python train.py --num_hidden_layers=11 --hidden_size=256 --n_experts=6 --experts_per_token=1 --d_expert=384 --d_shared_expert=0 --hidden_act="tanh_gelu" --moe_layers=[1, 2, 3, 4, 5, 6, 7, 8, 9, 10] --router_score="softmax" --normalize_top_k=false --routed_scale=2.45 --balance_loss=0.00416 --balance_bias=false --router_z_loss=0.001 --router_noise=0.1 --init_std_router=0.0282 --lr_router=0.000496 --num_attention_heads=4 --num_key_value_heads=1 --head_dim=64 --vocab_size=2048 --norm="rmsnorm" --norm_place="pre" --norm_eps=1e-06 --positions="rope" --rope_theta=10000.0 --rope_fraction=1.0 --qk_norm=false --attn_scale=0.125 --tie_word_embeddings=false --parallel_block=false --init="uniform" --init_std_qkv=0.0324 --init_std_o=0.0 --init_std_up=0.0324 --init_std_down=0.0 --optimizer="muon_variant" --learning_rate=0.011 --lr_mult_down=2.0 --beta1=0.93 --lr_head=0.00566 --warmup_steps=200 --schedule="wsd" --decay_fraction=0.917 --decay_shape="linear" --final_lr_fraction=0.0 --batch_tokens=65536 --max_seq_len=256 --doc_mask=false --z_loss=0.0001 --train_tokens=681400000 --max_steps=10398 --dataset="wikipedia_en"
Below are experts of layer 5 (counted from 0) of a mixture-of-experts language model. Rows are named router (the router's row for the expert), up (a neuron's input weights, with its number), down (a neuron's output weights, with its number) and show model dimensions 0-255. Each number is 200 + 30 x the weight over its row's rms, rounded and kept within 0 to 999.
Before each expert's rows: "mostly gets" lists some tokens that are sent to it at least half of the time; "comes before" lists some tokens at least twice as common just after its tokens as in all text. This comes from a sample of Wikipedia text that the model never trained on. Tokens count by the router's weight.

# expert 1
mostly gets: " to", " with", " for", " by", " on", " in"
comes before: " the", " a", " his", " 19", " by", " an"
router,209,223,242,233,153,206,255,220,204,206,202,194,205,236,153,157,227,195,202,243,196,185,183,176,216,125,193,228,206,201,174,150,221,168,264,182,166,233,187,206,253,194,236,182,184,210,220,180,169,149,180,195,192,227,191,152,193,157,203,172,214,199,267,221,245,188,171,187,203,261,230,212,204,207,227,241,211,231,186,190,175,237,190,231,212,164,233,181,216,218,198,214,233,188,235,205,190,269,187,247,189,235,194,206,221,180,163,219,310,233,226,193,145,186,188,205,166,204,190,182,185,189,248,199,186,190,182,201,194,238,196,269,213,170,196,172,241,228,214,193,202,192,223,248,232,238,238,212,118,215,210,126,270,179,220,215,188,179,175,168,220,229,239,183,156,189,221,166,214,167,241,248,152,178,220,184,217,190,221,190,188,202,186,146,223,234,192,143,217,192,237,149,235,185,225,169,207,202,271,156,245,194,223,206,207,209,193,140,170,202,225,202,244,227,210,212,182,256,210,239,179,237,225,203,202,232,220,170,180,158,211,174,210,166,197,260,225,192,213,170,162,205,222,216,225,220,188,172,239,158,220,216,164,159,196,186
up20,169,262,256,169,165,157,178,212,186,245,159,165,215,206,198,168,195,217,158,197,205,226,171,175,216,124,222,181,219,228,178,174,216,204,227,134,229,219,168,170,182,200,197,185,205,263,182,240,232,188,198,211,237,204,199,137,202,201,164,216,222,224,186,158,171,190,171,224,209,181,180,234,203,183,218,172,172,176,189,176,231,203,181,206,243,203,180,229,197,153,188,220,281,254,201,143,167,219,227,184,257,221,191,214,176,155,206,132,186,184,223,184,162,222,189,207,169,184,231,208,206,248,158,184,213,169,177,193,192,167,205,243,154,180,182,183,178,231,218,223,197,181,234,229,223,148,222,210,184,201,169,184,155,200,233,280,219,216,198,188,207,158,174,187,201,241,189,145,97,153,246,285,183,210,219,172,195,194,168,238,211,188,192,188,235,159,188,221,200,202,205,198,194,199,220,169,205,206,153,233,180,245,174,236,228,213,180,195,185,228,178,157,191,136,200,201,223,232,244,209,236,201,182,230,213,217,217,163,245,177,193,175,241,189,156,238,203,211,150,185,168,180,201,176,245,181,192,134,194,257,162,232,157,207,181,194
down20,171,199,161,211,187,215,207,193,216,178,183,164,228,220,233,206,237,220,258,184,209,194,100,223,219,157,171,168,185,215,205,207,177,211,188,162,187,168,247,209,177,184,215,246,194,252,202,144,164,236,225,207,182,158,209,195,206,205,172,185,217,239,206,239,160,237,230,153,193,173,227,222,156,172,183,196,185,254,217,154,162,156,176,177,214,214,199,164,173,175,182,230,250,224,224,141,141,176,187,181,202,181,193,212,226,222,193,245,216,204,192,213,232,206,214,224,217,212,215,165,168,206,174,187,216,257,234,204,214,198,271,165,257,172,204,216,190,230,168,115,239,271,211,196,196,166,240,170,208,216,200,153,162,199,184,252,168,189,227,190,223,220,195,218,192,209,198,187,224,229,146,236,167,162,208,180,204,218,229,149,197,179,228,159,139,285,223,176,206,261,194,184,207,153,203,193,168,227,174,195,254,192,206,222,239,232,220,213,174,190,199,212,242,228,200,144,181,213,194,239,189,203,241,196,217,212,135,192,158,193,212,160,179,248,209,162,202,185,189,195,275,223,192,164,174,172,153,187,227,171,191,158,211,222,153,233
up21,228,166,177,192,228,196,162,200,196,205,225,163,225,231,237,221,135,208,185,163,199,223,164,186,232,182,221,234,200,217,204,189,195,240,200,197,190,206,149,199,221,224,231,192,215,186,233,259,190,174,159,228,177,210,207,182,199,215,165,255,202,169,197,237,191,180,211,212,203,227,213,196,186,157,235,198,268,187,177,208,173,215,211,254,211,209,142,237,220,227,163,222,199,192,180,214,173,219,191,269,161,173,220,198,234,220,183,221,247,221,218,189,202,197,178,158,219,185,163,177,148,120,153,159,235,151,218,262,225,216,170,192,251,249,181,224,167,234,208,141,245,210,242,217,207,201,207,223,247,249,217,184,190,262,195,238,228,216,195,170,176,277,199,227,146,188,172,164,166,166,284,231,195,231,204,185,218,218,196,184,200,210,192,180,264,195,216,187,227,219,179,181,211,259,182,179,199,162,230,228,169,211,212,227,228,202,271,148,219,203,119,203,181,184,190,269,175,171,185,151,230,209,236,169,174,164,219,193,215,197,187,164,232,201,201,230,227,184,224,191,249,169,219,139,183,188,202,140,168,223,185,249,200,191,187,205
down21,272,173,192,183,196,198,165,286,188,200,193,175,164,173,199,219,197,191,190,190,141,194,148,209,194,232,199,259,197,186,208,237,182,253,229,190,201,194,220,188,167,150,193,183,164,225,174,210,232,207,192,197,164,169,192,184,196,176,208,174,186,193,141,231,183,154,182,194,156,159,242,205,177,193,225,169,204,196,170,209,163,219,168,226,299,191,197,183,203,239,204,179,188,168,179,162,232,183,182,210,152,220,158,266,217,226,233,221,206,237,227,163,177,189,168,193,164,201,232,153,146,211,236,188,248,231,268,213,208,210,162,199,204,226,203,164,261,183,177,205,181,211,193,202,157,215,144,212,194,143,151,215,210,211,206,176,214,133,202,173,183,211,174,164,187,225,209,173,181,238,167,197,185,203,229,192,219,219,193,193,194,182,192,243,150,158,173,174,232,156,259,166,210,257,193,228,218,173,219,149,179,234,164,180,285,199,158,177,146,152,193,155,204,188,230,138,189,230,220,183,168,165,188,197,185,193,235,179,197,206,244,180,179,201,191,203,223,201,274,256,216,207,183,198,235,210,278,173,200,151,195,202,203,217,206,196
up22,243,231,192,186,169,211,223,178,203,243,191,175,122,167,222,208,163,178,244,240,217,223,204,237,194,187,199,178,201,238,184,248,201,212,204,209,200,220,215,231,162,216,194,253,195,147,198,215,230,214,212,199,235,182,227,233,168,194,178,150,130,156,205,227,198,222,151,249,230,186,132,166,230,211,181,190,187,206,209,174,176,234,190,191,225,228,257,112,237,220,208,166,214,171,259,181,165,213,206,229,209,201,217,209,195,186,179,210,236,165,221,181,154,189,193,160,169,197,248,253,166,221,228,227,197,209,200,201,226,193,163,186,223,213,168,255,184,209,201,236,219,260,203,210,216,257,138,213,205,121,207,244,174,174,231,183,220,152,257,198,212,194,146,209,204,247,189,239,206,227,187,225,199,136,209,201,184,268,196,200,154,153,228,163,204,188,238,151,247,192,183,203,210,234,186,228,266,224,206,195,169,202,204,157,182,204,229,200,175,165,184,248,164,232,182,242,255,244,160,250,168,183,222,200,161,201,148,184,203,188,248,218,189,158,185,170,214,245,208,211,195,227,190,239,170,198,206,216,216,183,219,215,166,178,204,149
down22,196,165,185,199,250,207,167,198,208,188,200,202,250,152,204,214,269,244,196,214,184,161,223,164,189,258,205,206,210,211,236,154,210,189,221,182,178,230,206,215,177,187,186,179,178,178,183,177,249,209,237,197,202,213,207,125,234,163,253,270,233,227,196,200,192,187,250,221,221,222,220,183,161,170,179,254,194,173,211,173,208,205,197,210,208,175,170,290,200,240,242,191,171,215,152,249,233,170,185,193,189,248,185,231,168,187,188,188,134,281,154,210,182,170,195,211,203,197,179,193,241,163,256,174,213,223,204,171,234,210,201,205,205,221,262,159,207,132,217,153,141,149,193,284,213,191,197,215,209,258,187,160,237,212,135,242,196,182,189,223,194,203,181,212,239,124,205,206,205,153,236,188,170,187,155,212,244,160,199,171,212,206,224,200,194,167,191,231,217,194,211,168,241,162,234,214,201,204,161,234,185,174,200,211,180,184,176,208,215,214,224,151,184,176,214,140,181,188,209,150,224,263,184,202,210,203,215,269,214,178,173,194,192,181,231,157,221,175,218,189,202,209,241,184,240,198,209,227,192,225,210,236,211,183,253,225
up23,156,247,236,186,173,188,201,158,224,126,210,254,185,192,230,162,232,236,212,177,250,242,190,102,210,239,186,230,216,171,203,181,178,169,203,227,136,215,162,145,167,218,188,244,242,204,236,214,207,104,213,197,183,218,199,156,223,193,179,192,200,176,192,177,209,215,225,240,220,231,183,237,179,195,178,212,212,167,202,162,232,203,187,227,165,158,211,163,211,207,170,236,269,237,176,202,183,185,208,202,210,181,242,207,242,189,197,259,133,192,183,226,185,187,151,176,218,169,197,201,193,222,174,202,213,210,168,175,158,226,185,208,216,237,163,157,241,183,195,164,203,234,186,183,247,191,200,240,209,167,273,219,198,224,187,179,195,239,142,176,202,177,223,132,204,124,217,228,203,192,198,236,186,235,177,167,239,155,147,204,223,175,230,148,181,202,174,200,236,234,174,223,200,184,156,165,180,197,183,243,223,228,232,212,157,217,212,186,204,222,189,199,185,189,245,211,207,204,194,180,208,213,266,178,213,192,194,215,196,191,147,153,183,217,147,228,263,196,216,237,214,198,235,207,177,237,217,235,122,216,199,181,227,204,224,191
down23,201,171,149,253,220,189,180,193,168,194,188,197,217,182,131,215,195,220,174,172,158,165,176,245,187,189,183,200,190,210,168,176,193,170,180,175,200,188,207,211,205,258,246,161,186,180,231,176,213,178,217,245,228,188,256,237,252,141,175,221,213,203,251,220,201,151,200,185,219,193,164,157,156,164,195,201,196,194,154,191,248,253,263,245,137,178,191,189,201,167,218,182,188,157,231,230,166,196,219,237,197,200,193,181,203,217,225,229,178,236,257,248,223,155,224,192,186,209,173,199,140,252,175,215,192,222,232,171,175,241,177,227,178,174,204,249,220,228,198,206,176,174,138,231,116,205,158,168,165,187,225,187,199,257,212,168,210,221,203,209,206,199,204,172,179,219,143,199,220,195,284,215,215,194,181,216,172,223,222,220,223,155,245,190,215,146,182,169,150,182,207,189,154,162,199,172,268,191,171,163,189,190,166,200,239,206,137,182,162,259,188,175,213,224,196,205,189,234,195,181,267,232,166,201,193,199,196,194,178,228,230,208,232,187,182,252,199,190,195,192,176,219,183,213,180,205,174,142,217,161,174,185,226,123,155,195

# expert 2
mostly gets: "tion", "ical", " School", " Award", "ition", " game"
comes before: "s", " of", "ed", "ing", " in", "al"
router,164,236,201,209,193,174,189,211,126,204,189,196,200,248,203,200,211,241,151,212,273,177,214,221,220,250,202,206,186,176,214,184,134,150,159,177,158,212,214,191,160,209,161,216,195,161,165,165,197,245,162,192,192,224,223,227,212,158,214,199,217,215,214,196,178,209,202,234,212,201,193,190,246,171,154,217,176,174,183,202,200,177,170,222,140,169,239,244,132,223,183,186,184,275,169,177,141,209,158,244,192,167,218,191,247,185,192,228,179,100,206,180,242,217,224,200,216,150,174,230,198,198,228,159,210,184,249,200,199,188,195,172,221,144,259,187,199,168,228,136,191,165,184,172,179,160,214,220,216,169,202,204,188,201,187,191,194,154,215,201,257,209,213,252,231,144,195,207,189,174,215,217,212,252,163,176,201,191,156,216,241,168,112,187,211,214,154,161,221,158,200,176,199,188,169,244,219,211,167,205,175,206,183,229,195,234,190,188,226,161,168,233,217,245,198,223,248,176,222,203,256,174,177,182,224,174,208,216,226,243,223,195,258,199,162,182,196,235,223,213,177,226,201,188,241,243,189,180,209,223,145,235,227,259,213,163
up20,156,222,221,194,197,245,197,164,214,195,229,132,204,174,199,199,191,236,173,212,192,153,199,165,190,217,196,183,216,191,172,197,202,220,162,195,234,217,231,171,221,201,205,200,173,176,209,164,215,204,142,201,191,210,224,176,220,227,226,244,227,220,171,211,211,216,165,182,212,211,190,231,163,219,207,228,238,115,217,264,195,141,147,225,214,198,228,136,199,214,182,253,230,162,181,193,164,183,190,244,153,192,178,163,245,244,254,211,190,221,266,241,163,242,182,244,186,207,167,214,269,189,177,217,237,222,170,236,209,165,241,209,205,211,189,197,188,209,247,171,221,162,253,196,162,210,232,200,220,153,157,204,187,161,220,144,124,233,207,208,217,179,211,245,205,170,205,203,200,168,233,234,188,211,160,237,217,209,203,222,219,203,150,197,218,233,202,176,137,183,216,202,208,185,217,220,229,151,154,211,205,128,179,207,176,241,176,196,213,241,152,194,213,220,235,254,226,193,150,164,228,146,193,182,126,197,155,206,182,171,235,219,223,243,169,205,159,204,212,246,213,185,193,212,167,105,221,234,161,178,226,209,193,202,204,193
down20,169,199,170,144,164,181,186,194,251,183,187,218,215,182,259,200,212,176,148,214,210,155,221,218,165,157,183,205,174,221,238,199,237,228,310,229,187,200,204,188,162,169,239,229,223,173,214,256,154,223,183,206,212,246,196,153,217,225,235,228,217,250,208,173,226,202,223,218,193,194,220,160,167,166,163,184,195,230,216,210,214,230,183,186,239,194,183,191,244,206,262,173,196,178,205,143,214,178,243,190,272,215,175,174,176,231,221,189,170,202,179,194,181,183,188,169,143,167,186,188,215,256,214,196,186,192,238,241,206,220,187,187,197,178,212,174,241,148,193,199,244,208,263,259,235,211,173,164,141,156,211,191,197,161,167,290,235,193,225,195,205,230,246,178,173,222,194,178,218,164,198,181,142,246,208,192,218,193,190,212,220,167,165,223,185,215,237,182,232,203,203,240,151,208,252,162,211,143,187,165,233,217,229,196,204,169,239,191,220,152,164,205,186,182,171,190,164,252,186,195,181,225,269,213,251,194,178,181,161,198,184,212,187,210,162,208,172,204,205,144,185,148,204,229,147,187,170,147,230,204,156,215,184,188,209,189
up21,195,216,171,150,194,202,162,259,195,178,235,215,180,228,218,218,205,239,197,188,196,173,220,231,160,246,166,199,196,222,198,201,297,212,182,224,166,210,172,189,211,203,231,164,233,186,187,219,199,232,219,187,246,160,204,214,158,161,185,225,189,211,258,197,222,283,195,197,206,204,189,224,178,128,232,190,197,197,240,271,211,205,164,209,192,161,193,228,195,183,203,234,181,188,229,135,223,203,160,187,212,193,212,189,211,209,248,209,193,226,158,184,156,202,189,229,225,248,247,167,250,236,190,233,191,191,184,233,211,232,253,238,264,209,202,238,191,127,181,212,201,222,159,165,216,186,178,171,231,190,184,230,205,190,238,257,199,197,227,158,266,188,210,227,189,235,190,267,260,220,244,218,224,219,205,220,130,209,164,222,178,157,266,218,234,189,160,180,193,175,169,233,149,192,214,194,213,239,168,182,237,156,187,212,189,217,203,236,243,173,252,223,197,223,181,190,184,209,187,255,169,226,198,204,146,228,210,245,213,210,219,172,222,270,211,192,169,213,186,236,171,214,270,215,176,210,162,208,218,217,158,204,227,188,204,153
down21,185,212,198,171,214,215,212,241,204,250,227,195,218,181,176,140,173,159,207,179,214,206,234,200,211,174,196,260,177,204,218,170,173,199,209,171,233,215,202,288,215,218,214,179,220,183,201,200,230,120,166,242,208,212,192,168,251,207,178,199,195,191,160,202,113,205,199,202,197,209,217,142,265,248,199,158,253,156,116,214,206,155,197,219,181,172,192,173,214,215,175,201,241,231,144,193,197,163,256,244,253,217,185,194,165,203,232,191,204,244,210,218,210,209,194,238,227,201,180,194,214,171,272,249,177,174,172,204,214,177,178,169,263,217,157,178,187,194,160,179,233,188,195,176,211,195,254,251,237,174,195,239,188,157,198,188,204,209,229,179,210,225,183,210,182,206,250,220,230,206,127,185,198,212,235,190,220,195,177,195,195,209,221,171,260,184,179,186,190,167,189,205,206,190,188,209,228,190,201,267,217,203,222,188,265,188,207,171,133,199,173,172,176,169,240,185,178,201,232,244,196,184,204,188,197,196,202,199,198,209,222,243,182,202,237,216,205,185,201,177,213,225,103,168,196,118,169,107,187,160,216,211,195,156,212,222
up22,222,257,139,166,212,202,164,174,248,197,195,219,216,209,173,231,211,216,168,183,204,220,154,201,209,211,276,215,193,201,157,200,228,217,159,193,156,192,162,214,195,212,189,191,211,146,226,144,144,189,201,206,215,193,241,149,227,231,223,162,190,201,221,217,190,150,153,213,192,202,198,205,198,197,159,289,218,228,206,239,241,195,220,160,206,210,211,252,188,201,235,195,159,220,177,197,173,189,166,250,205,196,244,182,187,198,148,177,191,180,183,177,211,198,239,170,208,169,179,202,276,187,190,227,216,211,176,227,227,150,192,199,199,234,236,239,208,177,251,200,237,215,169,176,179,159,198,196,212,168,183,197,192,143,194,226,234,161,219,225,177,181,174,239,181,172,227,214,243,196,237,222,223,216,241,122,193,178,243,163,259,215,270,259,195,212,211,229,203,227,176,178,273,210,234,160,185,185,184,182,195,212,206,217,232,238,190,235,175,185,151,209,205,186,206,169,203,227,201,151,150,130,168,185,246,178,289,192,167,217,163,211,186,241,176,259,187,202,225,233,212,176,228,164,195,193,213,181,213,137,180,145,201,230,216,187
down22,219,222,236,238,195,160,167,172,198,182,234,201,177,164,219,187,201,162,186,220,200,202,215,178,225,240,177,233,219,182,139,180,181,277,204,202,243,193,208,228,190,163,120,234,211,263,206,229,202,186,204,197,233,158,149,201,183,250,210,233,170,237,160,196,170,162,210,183,207,162,184,234,154,230,230,174,205,242,170,184,193,186,227,201,240,209,237,178,180,210,206,217,202,213,217,202,218,204,94,184,197,177,222,192,187,218,156,182,221,200,176,222,198,239,218,226,156,190,177,135,219,234,206,208,210,224,192,240,188,320,209,174,250,188,242,165,189,209,139,181,188,194,180,129,145,197,152,201,189,196,144,212,197,200,224,203,199,216,147,255,217,189,195,183,118,215,177,236,139,171,220,184,212,179,201,243,232,208,179,232,173,224,241,191,223,202,189,218,174,214,243,179,198,212,198,241,199,245,206,162,248,208,165,229,200,224,126,158,206,172,242,168,202,246,171,192,222,210,150,184,194,200,220,206,156,175,189,249,221,217,250,217,195,227,200,197,235,262,175,196,190,199,198,217,219,179,194,223,197,231,201,216,165,228,229,207
up23,218,225,212,231,280,162,228,229,192,189,198,180,178,177,232,174,217,160,200,213,216,227,195,249,202,220,178,246,243,216,212,216,157,200,230,233,192,213,252,271,237,158,137,217,218,155,203,223,149,258,171,228,230,197,183,203,142,181,190,219,132,248,196,196,224,162,248,180,232,181,219,144,219,185,189,207,174,248,170,192,197,214,162,174,232,206,225,238,195,193,195,204,232,202,227,142,199,204,194,265,184,141,223,140,229,209,218,179,183,210,180,148,203,198,237,145,191,179,189,192,167,173,213,201,190,186,230,163,204,156,200,268,213,180,213,210,189,211,218,212,185,158,228,184,141,203,260,217,220,218,176,165,182,186,223,203,168,149,187,228,210,185,204,174,202,183,217,200,154,191,193,210,184,194,132,154,155,142,159,202,189,258,163,185,265,262,218,197,244,201,193,218,186,183,221,240,170,217,165,168,233,173,188,206,175,227,222,179,191,220,226,153,249,188,144,219,217,209,178,172,179,166,160,171,242,202,213,189,240,182,191,191,229,205,226,228,209,201,242,191,186,186,190,122,166,204,168,164,208,209,181,166,189,253,233,179
down23,215,230,218,195,195,201,170,183,167,183,242,180,202,225,162,159,194,212,212,192,173,267,198,218,242,198,166,275,219,172,180,231,256,169,235,205,247,143,169,227,185,189,259,193,180,231,189,217,190,125,231,241,158,182,209,194,197,222,181,220,247,236,195,161,171,254,180,193,212,181,149,227,239,229,190,199,203,208,232,196,170,212,237,201,219,228,178,192,207,214,188,177,195,208,220,208,172,179,162,137,188,196,175,231,129,176,206,216,220,193,208,138,233,193,228,231,173,218,179,199,202,179,116,184,204,205,223,201,228,242,222,208,238,212,182,164,242,185,253,178,124,271,173,141,191,176,246,205,203,195,224,209,173,220,196,226,175,236,229,189,236,166,136,198,164,198,190,178,199,170,208,152,164,171,249,209,172,141,174,194,210,163,205,210,213,221,197,208,215,207,221,267,141,238,151,235,206,217,197,250,189,215,206,182,199,177,165,214,227,229,194,213,203,235,180,198,184,184,214,164,189,163,190,239,199,168,176,227,222,198,155,177,184,248,245,229,204,226,151,214,185,232,191,240,255,223,269,198,206,148,196,213,147,180,146,199

# expert 3
mostly gets: " \"", " also", " had", " he", ").", " has"
comes before: "\n", "|", "-", " The", "==", " was"
router,198,171,201,195,209,255,194,221,203,160,199,160,204,184,229,230,175,222,186,200,231,174,204,249,139,243,259,241,169,139,198,179,176,191,225,173,238,217,178,173,225,206,202,176,230,192,230,249,204,192,206,192,193,213,210,212,171,244,173,167,197,228,195,200,221,172,236,176,146,197,180,177,184,192,162,168,248,147,222,244,195,191,200,227,212,196,239,191,158,170,238,224,208,167,203,181,204,208,204,244,232,162,245,236,196,232,183,211,231,198,187,218,174,231,123,184,131,227,161,168,169,207,181,216,188,149,223,211,168,173,197,278,212,236,163,194,211,186,190,210,123,200,157,150,178,134,145,198,233,162,227,183,172,216,233,203,191,182,184,175,162,167,156,211,161,211,247,233,187,180,203,196,177,209,216,202,230,206,197,178,221,216,235,152,185,188,220,156,168,181,179,192,154,239,163,167,188,172,153,242,216,275,195,239,187,209,172,207,183,204,202,274,128,228,166,153,233,258,199,207,218,202,208,167,206,195,218,154,207,210,226,288,200,213,193,192,218,191,149,218,177,159,227,185,169,201,180,216,208,229,211,166,244,257,197,200
up20,230,235,198,204,210,204,257,205,220,212,184,192,213,193,220,205,176,279,148,212,224,222,214,224,197,242,252,165,184,195,180,177,217,229,208,236,232,223,152,212,152,190,232,201,175,177,189,245,191,257,217,233,245,196,181,156,184,198,169,205,258,232,212,201,192,221,214,148,231,192,201,239,154,216,213,208,198,187,162,201,192,213,236,232,181,212,174,208,163,209,179,177,236,203,211,241,218,194,194,196,156,182,225,229,203,218,196,239,179,254,208,211,250,237,218,266,210,151,180,221,144,193,181,140,219,153,193,236,198,230,241,254,173,207,207,192,209,133,188,191,134,181,180,190,178,174,197,232,187,204,154,144,202,186,178,228,157,179,166,196,151,223,236,254,241,224,220,220,238,211,240,179,212,231,240,235,220,208,196,207,207,167,159,244,189,258,214,210,221,217,171,245,179,199,207,197,187,254,251,222,192,216,212,227,177,202,260,168,239,226,264,189,256,207,232,166,230,251,223,216,237,168,189,153,218,195,205,192,211,154,198,167,251,245,220,216,222,175,197,206,236,208,232,231,230,173,204,172,209,179,212,209,167,286,133,156
down20,171,112,182,224,166,253,180,201,225,168,221,226,177,115,194,164,208,205,236,195,242,221,243,213,231,228,211,235,215,196,135,214,153,166,207,172,148,247,217,165,238,198,237,216,226,148,198,191,167,181,199,174,191,260,250,177,227,215,222,192,254,184,185,257,234,193,203,214,171,173,197,225,219,179,194,197,222,198,172,257,235,138,182,143,190,208,172,196,214,249,236,220,217,172,191,214,138,210,184,215,166,212,198,163,195,183,222,167,187,205,157,197,173,177,217,179,210,194,150,210,204,150,183,221,247,187,203,199,217,194,164,204,229,184,155,242,212,242,182,188,148,203,184,227,186,235,224,217,251,207,188,234,170,239,225,194,177,192,234,264,168,203,189,195,142,189,205,182,261,178,180,158,203,187,203,235,203,202,264,184,168,229,199,266,195,226,223,174,178,141,219,167,209,200,144,221,212,187,136,162,229,143,196,217,220,139,184,196,232,194,207,213,143,206,179,171,176,195,210,217,250,188,220,199,227,179,178,234,222,184,179,233,213,155,217,163,185,184,203,205,124,255,170,171,184,161,212,215,182,186,172,194,193,172,200,222
up21,177,185,231,199,161,206,183,139,224,144,254,162,215,195,164,200,192,181,189,241,244,184,203,234,137,166,225,164,201,154,194,216,202,162,181,244,218,187,176,212,193,216,199,153,246,242,179,198,241,164,227,167,151,201,233,181,229,217,157,191,236,202,141,254,193,227,160,192,197,215,168,226,214,142,205,186,220,163,182,241,244,218,212,215,210,180,215,198,217,242,214,107,222,211,184,263,229,199,238,189,213,170,207,195,219,182,144,209,235,237,181,166,207,208,168,160,247,194,192,220,198,190,143,221,180,176,196,173,214,207,220,120,183,208,189,190,190,189,227,184,153,173,177,215,217,251,165,189,166,213,221,175,155,183,178,192,148,236,195,196,172,176,160,221,162,192,219,187,195,200,246,230,153,182,216,209,251,223,194,236,202,208,200,169,168,226,228,171,212,215,170,181,237,179,196,215,231,191,242,217,255,161,131,180,229,210,208,186,207,225,173,246,197,169,207,184,222,226,214,153,196,237,209,197,216,191,177,215,198,261,196,213,210,175,175,233,257,228,207,137,255,169,148,203,123,207,226,243,123,242,210,198,197,221,172,208
down21,158,191,166,196,210,195,219,170,233,161,162,200,173,150,209,155,162,170,198,218,202,262,220,212,218,205,220,179,153,207,188,159,236,186,128,198,184,236,172,169,161,193,262,243,251,189,207,154,167,214,205,182,228,161,193,185,199,197,225,246,177,218,171,201,242,183,181,248,239,138,252,245,250,215,252,230,201,212,135,183,157,190,199,226,152,143,212,197,213,220,184,219,273,238,166,249,258,202,150,221,153,154,180,170,215,257,205,235,186,185,174,216,227,214,208,187,181,198,182,194,215,213,157,174,237,171,179,217,197,156,197,135,221,183,201,154,199,212,186,209,209,223,193,193,187,220,146,185,162,209,208,195,156,197,169,215,229,184,183,213,204,207,179,155,199,205,171,138,156,198,224,260,193,202,154,217,231,211,227,206,184,171,216,226,208,212,214,202,146,203,219,243,228,255,208,162,186,182,142,165,194,264,158,215,238,219,238,185,192,210,161,187,183,206,221,168,233,199,223,188,213,188,169,205,191,172,202,210,171,202,166,179,193,278,154,206,234,223,211,192,231,240,201,212,204,217,199,145,190,170,203,200,206,152,178,279
up22,215,199,219,226,168,229,208,195,206,201,216,193,200,259,210,226,138,227,230,133,175,190,252,168,181,169,252,167,196,192,183,209,194,134,213,191,198,201,227,229,192,205,181,175,218,236,206,277,223,231,191,226,253,182,185,237,205,180,177,220,153,131,231,217,209,192,206,231,291,211,188,216,215,247,179,224,218,129,201,144,184,182,206,153,154,173,222,183,240,210,215,203,225,216,234,211,224,195,226,131,179,194,189,165,241,209,191,208,187,169,204,218,221,134,222,204,200,170,192,142,223,170,233,185,161,197,215,251,214,172,195,218,217,263,246,222,220,181,247,239,173,192,123,191,232,229,211,171,260,154,181,240,158,233,213,181,174,206,208,198,210,212,165,158,156,188,178,194,186,213,182,219,181,219,223,169,193,215,210,223,167,181,204,184,184,158,159,206,199,198,144,233,192,193,196,146,178,231,201,179,206,213,183,186,193,158,203,202,191,244,235,213,166,230,202,167,238,149,207,163,156,266,157,197,164,253,225,184,203,199,141,192,166,138,186,208,213,174,255,187,183,189,187,192,177,154,184,159,165,158,173,176,169,217,221,189
down22,214,216,272,217,195,201,197,185,225,186,125,212,179,191,208,258,229,196,195,214,215,184,236,187,166,218,148,225,194,169,145,141,207,141,227,233,191,203,221,225,203,219,230,174,202,224,175,215,161,152,157,145,176,214,181,174,232,212,220,254,167,246,185,201,189,190,226,161,175,180,204,234,219,240,218,194,186,196,184,185,193,149,230,163,166,204,222,187,201,158,153,234,171,209,245,227,184,214,185,162,215,243,183,190,233,208,208,209,197,222,193,176,208,204,215,211,201,185,151,232,259,182,216,193,193,226,199,218,167,211,184,155,208,141,220,167,127,215,204,193,118,203,240,124,167,222,210,217,181,222,264,262,217,211,233,220,238,175,210,230,156,199,206,213,209,211,187,167,187,221,231,295,119,280,166,230,182,222,199,241,183,167,167,231,216,207,235,163,200,240,219,208,227,166,169,196,236,156,215,170,203,217,193,197,151,227,228,185,187,216,214,205,177,239,209,196,145,206,187,140,182,239,231,196,184,203,200,222,170,229,191,160,212,207,195,165,210,210,230,150,222,205,161,196,179,213,226,162,186,186,151,194,213,191,256,246
up23,186,151,184,219,188,186,202,154,190,202,175,230,282,226,243,206,230,187,180,180,225,157,198,192,155,210,229,188,196,174,178,188,198,197,184,186,192,205,170,197,218,160,180,204,245,219,219,289,179,190,218,222,132,219,189,166,256,234,218,209,174,186,184,173,226,198,184,160,203,193,214,155,204,179,173,179,178,209,198,221,141,167,223,193,177,167,186,179,194,201,228,197,218,244,236,153,201,229,247,191,277,157,221,213,242,262,177,189,178,171,206,218,214,174,203,179,196,165,218,202,137,199,251,205,189,209,194,194,184,223,266,209,201,141,178,207,239,228,248,153,168,233,235,154,249,181,259,198,212,272,199,168,190,202,181,231,219,180,178,219,222,170,220,194,209,179,218,236,222,241,215,196,224,263,198,222,242,218,179,245,145,178,179,228,222,212,196,123,193,210,228,166,168,262,164,203,228,172,221,246,189,231,255,204,174,229,168,261,242,178,165,212,231,202,250,161,215,253,215,237,200,201,185,178,250,223,236,166,201,212,191,171,225,151,239,188,215,189,223,218,165,160,190,220,213,165,166,214,197,174,206,157,187,240,163,212
down23,138,198,211,192,192,140,234,233,206,198,165,189,205,213,193,129,158,185,231,222,236,186,214,150,264,219,222,210,219,196,222,228,192,159,148,168,154,185,206,139,238,184,198,217,162,240,181,179,215,227,190,191,220,218,221,227,200,146,236,215,224,158,185,208,173,141,187,240,144,221,173,216,226,241,252,132,171,223,154,217,208,220,161,174,233,240,227,227,207,220,210,224,150,204,172,216,213,213,188,214,222,136,202,130,220,169,256,234,187,216,210,183,189,145,214,178,192,183,198,206,231,181,234,181,180,183,223,228,190,208,215,156,172,213,175,221,242,192,223,229,218,187,201,185,173,228,149,204,257,175,265,245,196,181,231,210,176,247,200,215,124,157,136,187,177,168,245,169,167,174,201,193,179,203,203,173,219,216,159,206,168,241,183,217,269,237,178,169,194,223,225,231,254,181,189,209,208,195,232,153,238,203,216,202,170,158,135,181,189,201,214,193,207,160,181,191,224,200,171,183,145,192,208,216,157,247,184,199,227,223,207,216,174,179,232,234,166,209,211,200,183,183,211,219,184,221,184,222,173,274,242,238,236,202,193,246